{
  "n_experts": 40,
  "activation": "drelu",
  "moe_layers": [2, 3, 4, 5, 6, 7, 8, 9, 10, 11, 12, 13, 14, 15, 16, 17, 18, 19],
  "normalize_top_k": false,
  "routed_scale": 1.0,
  "balance_bias": false,
  "norm": "rmsnorm",
  "parallel_block": false,
  "init_std_up": 0.0174,
  "weight_decay": 0.05
}
Below are experts of layer 15 (counted from 0) of a mixture-of-experts language model. Rows are named router (the router's row for the expert) and show model dimensions 0-63. Each number is 500 + 25 x the weight over its row's rms, rounded and kept within 0 to 999. Numbers have three digits each.
After each expert's rows: a language model's description of what the expert responds to. This comes from a sample of Wikipedia text that the model never trained on.

# expert 3
router:522497475495552488512491517503530517530494457482462486561481473489480498486535471546480491517472476473454475495506512502523527461468450495491533492519509466519498494483512503485515463479523509
Description: Table cell separators, closing parentheses and heading equals signs, plus infobox verbs like Preceded, Succeeded, Born, known, based.

# expert 7
router:499525467497577512492493498526512530487531473519494491516532481486493529482480536551477477514498493471487487498519526513504514488518489532490511503542513488522505522501511489491518519495505483
Description: Digits and number pieces after No., Route or dates, football table abbreviations like FW, MF, Pts, and word-final letters before punctuation.

# expert 0
router:521524491542531531509467482515506474500491466470493539544475448483472510451498565546500470502481545477506510529482513503460510486499478486499504511535498511555534510504500501529472462492531485
Description: Word-final suffixes and past participles after forms of be, such as -ed, -ing, -ation, released, located, made.

# expert 17
router:495497509507568519525446501522514486510484491507488502532509499459476524454516494528491484517511494482465500491481518494494473482490481470502509511530452513507525485470543487538490479486513510
Description: Adjectives and adjective endings before nouns, including quantifiers and nationality words, such as some, many, local, -ical, Asian, European.

# expert 10
router:522482471504573514536470518505512511494484536484496511508507487460442491444495498543481473522504510476500508524471492492513499495501511502501500499530476497515490486488490488493478498481522488
Description: Short syllable pieces inside longer words, often Italian, Latin or foreign names, such as ti, si, di, enti, emer, rog.

# expert 5
router:541492484476584513494466510501513514463517487486472518529499515496455478471537546531483475504487485468478504522480480454447495481499473518538517510504513501497574473507521467513495520493530487
Description: Common nouns naming places, land features and concrete things, often the head noun after an article, such as city, village, water, river.

# expert 8
router:529501473521564526478452500488508504497516514496461514533507497507465507481485568547500482511486500476498498539510506510507458467502503484502524488533499516483517486509495493528479499461528492
Description: Nouns naming fields or activities and plural endings, such as music, art, research, graph-ics, ride-rs, agreement-s.

# expert 22
router:525518467502575530518486493517503488484493517496490491518505512469480518469482509538479501487480466471477517511491503507502515453516497509506528536520490518498550477453500508538492524481534523
Description: Final words of event, league and party names such as Cup, League, Championship, Party, Award, Festival, often before a bracket or pipe.

# expert 36
router:537491500492523509538516526528496503497514493527479495526464516478508485480515513506495506525439472468475470501485510481488503500523448446497503529537534517485504482443539477471512530481506456
Description: Word-initial prefixes, direction words and opening brackets, hyphens or quotes, such as anti-dote, dis-orders, North, Air-borne, (born.

# expert 9
router:498492506492548537477499487496504504472492529510498519509503490466524515487480541508460511528490495477485478463499494489513519484488473508461518506543447496533568506505526486484523484474527473
Description: Mid-word syllables inside non-English personal names and words, often Slavic, Spanish or Portuguese, such as -ano- in Tsarnushanov, -ta-, -imo-.

# expert 33
router:510497458507571538516497516518523505523519488487484517522454514473492525489515507524486491531464472473501491509504524501537488531607454477523511509536463521509528507484479482517520498510504480
Description: First word pieces of capitalized names and split words, and multiword place-name starts, such as New, United, co-, res-, Ga- in Gambold.

# expert 39
router:534501511492532550518508514500473479483511463517448484518508496494473519476497506528517504507489474461487474487463504493509528517547478525505497445535488502550527490508489482482483493515519489
Description: Table padding spaces and markdown dashes, plus word-initial fragments like cr, Dist, Ar, Tro, br in taxonomy infoboxes and tables.

# expert 12
router:509493503528552499534469508549540501468495491494495516514493479481469517512508495545498478505493449499480533508480552488533526479487478492509508485495495496531500446490485499528496521536526476
Description: Prepositions introducing a place or date, often sentence-initial, such as in, at, during, until, In Serbia, In January.

# expert 6
router:528497518513513529509454489492512507483494504486498511527538477463490526484521520516520514523466494477471506511458542476530475456535483517511501448515475485540512515506473496518513521480513474
Description: Conjunctions and prepositions joining clauses in running prose, mostly and, to, on, for, who, or, often after a comma.

# expert 18
router:528510521489543512482494518505488529497475467511472502518497488481504516476540515538466508513464427476446498520506486499530504475521473476514535503488486492530503499482548467531493511464547487
Description: First pieces of place and proper names, like Lang, Brook, Gor, Iron, Bar, plus table pipes after numbers.

# expert 21
router:508502484499520511528493531532504491527517448466450516551507475475504508499530494538467492565503475474457528497495503460517549500511496520500523498476501498504509462537503512501533509507499490
Description: Punctuation, separators and number pieces inside dates, scores, times and tables, such as commas, periods, en dashes, pipes, 19-.

# expert 27
router:584467476496549498507475529481468500479510490524485490501517500448486488477465549487505521527497471480462511486480531469538512474492477517491535494521487489502535500504488466557512506484517502
Description: First letters of foreign or proper-noun words (s, Th, K, G), plus numbers and No., Mr at phrase starts, often before units.

# expert 26
router:468476526504547529497473543521469485477496489528494471491532498482502507469503524517463504516486487468482518491483548471507527509493482541508511496514501486532533487511513499503505533456511520
Description: Capital letters and pieces inside acronyms and codes, such as SP, NE, CA, GNPTAB, SVS, often after an opening bracket.

# expert 4
router:526461480485531560476483521526499511475460479482502476525504481456497503468476488512473528509472483474488467517482508475504505462503501461483550492532501524515502516498520497509500529495527492
Description: Opening pieces of capitalized names and titles, ordinals and score digits in tables, such as Sk(inny), Ill(ustrated), 5th, 1–1.

# expert 14
router:521509451471559504476494473489485493477520556504476486537479508486458532466516532558513507511489484481505501483491533481517506439481502465497519489504483494519544495507473471530482536485507476
Description: Pronouns and subject nouns starting a clause before a verb, such as it, he, this, there, The year, the building.

# expert 2
router:516509477485571516499480521513529517539490472514466508530497502474473505501510491502483492524481436480459456521492489490537493465531520515519513476514568511533523465504496461508499517523503486
Description: Office and role nouns like President, Minister, Speaker, Member, plus infobox field words such as Date, name, Website, History.

# expert 20
router:458519495496580485544513538511516510491487503499491480523494498526478475518524544493466478475510468477457501490490503489493476468538448479492519509568459504528483483501496468495495504495516459
Description: Single letters and short fragments inside words, often rare names or foreign words in tables, such as Pos-s-um, inter-action, Mostovo-y.

# expert 30
router:510498523507563520529433485538568511489461475467507529521500471484514509446527488511512492532470483495443480519487466485522503465502490521502521486542538509537517480505492502521523457518547467
Description: Cell-separating pipes in results and sports tables, plus prepositions like of, at, using, featuring, toward introducing phrases.

# expert 31
router:474485511482522528504488497508488514459514505474474535531554488463468527468510490523511505540448488489472496508488507464539522475530448529491507459511512470530484507497525478478496483496507477
Description: Commas, semicolons and table pipes separating list items or cells, plus list introducers like including, especially, while, except.

# expert 35
router:525504499480586521491499503508515489479509488518488486549503499493464516494541534501521505545491502464464480503480505498506540487536491501508529510551476482524496477480501488507523510509533499
Description: Articles the, a, an and number words like two, three, first, second, after prepositions such as of, in, on.

# expert 38
router:551535487465512518521455532517462515513512516488502493528505509480475529519486528523484514506495470484482479497520458492499528472504457467474514458507521518500506475469544501506515502501517494
Description: Sentence-final periods, equals signs of section headings like ==Background==, opening quotation marks, and See.

# expert 24
router:519456491521526546501470515497491510501453437484496520522520473489470553470487477537501469537489472459512508505465483530495498489535443525539534504550490520533536475490508462478484539517534546
Description: Opening syllables of South Asian, Arabic, African and East Asian personal or place names in lists, such as Kal-pana, Bh, Zh, Nak-hon.

# expert 13
router:522510495500538523499430513526494488480520476521483490499497475481501514467528512528498489513496509472467479571484498484513491478523454456534506523534490522547447509467506475537472465529515476
Description: Verb stems and word beginnings later completed by suffixes like -ed or -ing, plus phrasal particles such as took, exp-, suppress, off, out.

# expert 28
router:522480509501513504520449490527504511464486446497489513514541486461454485481516489517489486515462488489452482479482512476511528517533477480494487479559492535510494483495509522501481483533454506
Description: Short tokens in tables and numeric data, such as table dashes, decimal points, units like cm, color words like red, ISBN.

# expert 1
router:505486501469573512513469514506497490511476466494518527539511446479496521484488532509495511537480505466460492505490483487494531457514475513487513511537459487547495489522510468510516518500562482
Description: Articles and possessive determiners starting a noun phrase, often after prepositions or at sentence start, such as the, his, its, their.

# expert 32
router:536491463512574511473470508525498544480493460480486482520518483519468490480516540495506496551438494473490500500462507483514526448493492528514491456512489498540507465495540467492510503504570498
Description: First pieces of lowercase words split into fragments, such as cha-rging, int, comp, inc-ognito, sum-mary, List in See also.

# expert 19
router:518541472494524540522478516499531468470501467465506470526495496454489514508528513503537516577491454474452514501481469454508546457502452503509510480538521536523515516482499471494507470482520495
Description: Middle pieces of rare proper names and taxonomic binomials such as Babington, Algeria, plus table dashes and some past-tense verbs like arrested, merged.

# expert 15
router:490510497456514557473489490501523523518530481498480511496500487506498513455497449500504522533482451466474510536455498499507489527495508467468515460527474490498524481510511478546479489503513497
Description: The word as (as well, known as) and capitalized word-start fragments such as Mar, des, Per, Wil, Nor.

# expert 29
router:495478493472547502498460529504541505506518509476518516537496493518498506463511508515475498488500500465495513500482467488511522469487502494467500497540504481500528508523519507504489532485504472
Description: Common English first names and endings of foreign personal names in cast and player lists, such as John, William, Nik-os, -mann.

# expert 37
router:516524495456573525541476485492492536497521496519476534548517499487504499476517522519530504513470479476516510514491521484511483468494479465509510493517510529493491492456465510544486490524505450
Description: Auxiliary and linking verbs right after a subject, plus plural subject nouns ending a clause, such as was, is, had, soldiers.

# expert 23
router:491512519532541509491463504474517511476508500472509551538499464428535521465466483515491501511467465482490493505467498496507517487536478516474523490527522506528506491514494507519506511511503471
Description: Conjunctions, prepositions and verbs that introduce a following clause or object in narrative prose, such as where, because, although, praised, with.

# expert 25
router:517485495476554550498433488516505499459490502523499471538521486425489521456513557515498507529495510478503500500498526459500540501530456491495528495520535538505551492510512510508479509498526524
Description: Country, state and city names and four-digit years ending a phrase, often after in, such as States, York, California, 2010.

# expert 16
router:530508489524533515511492501524511485464449439489500506535500487503522515464506489517514498522521523465487464484480517504534503463541484494485514477535501496523528536502529503498526502489520492
Description: Line breaks after headings, list items and table rows, plus modal verbs such as would, can, should.

# expert 34
router:491515518525528522499488521553532531494481468471499529551490500462497545462496508491479506511476489479465444520508531463532542476514489508491479507523490495545473490510505498543498487514524490
Description: Dashes, colons and pipes opening infobox or table fields, plus nationality adjectives in opening bios, such as American, Japanese, former.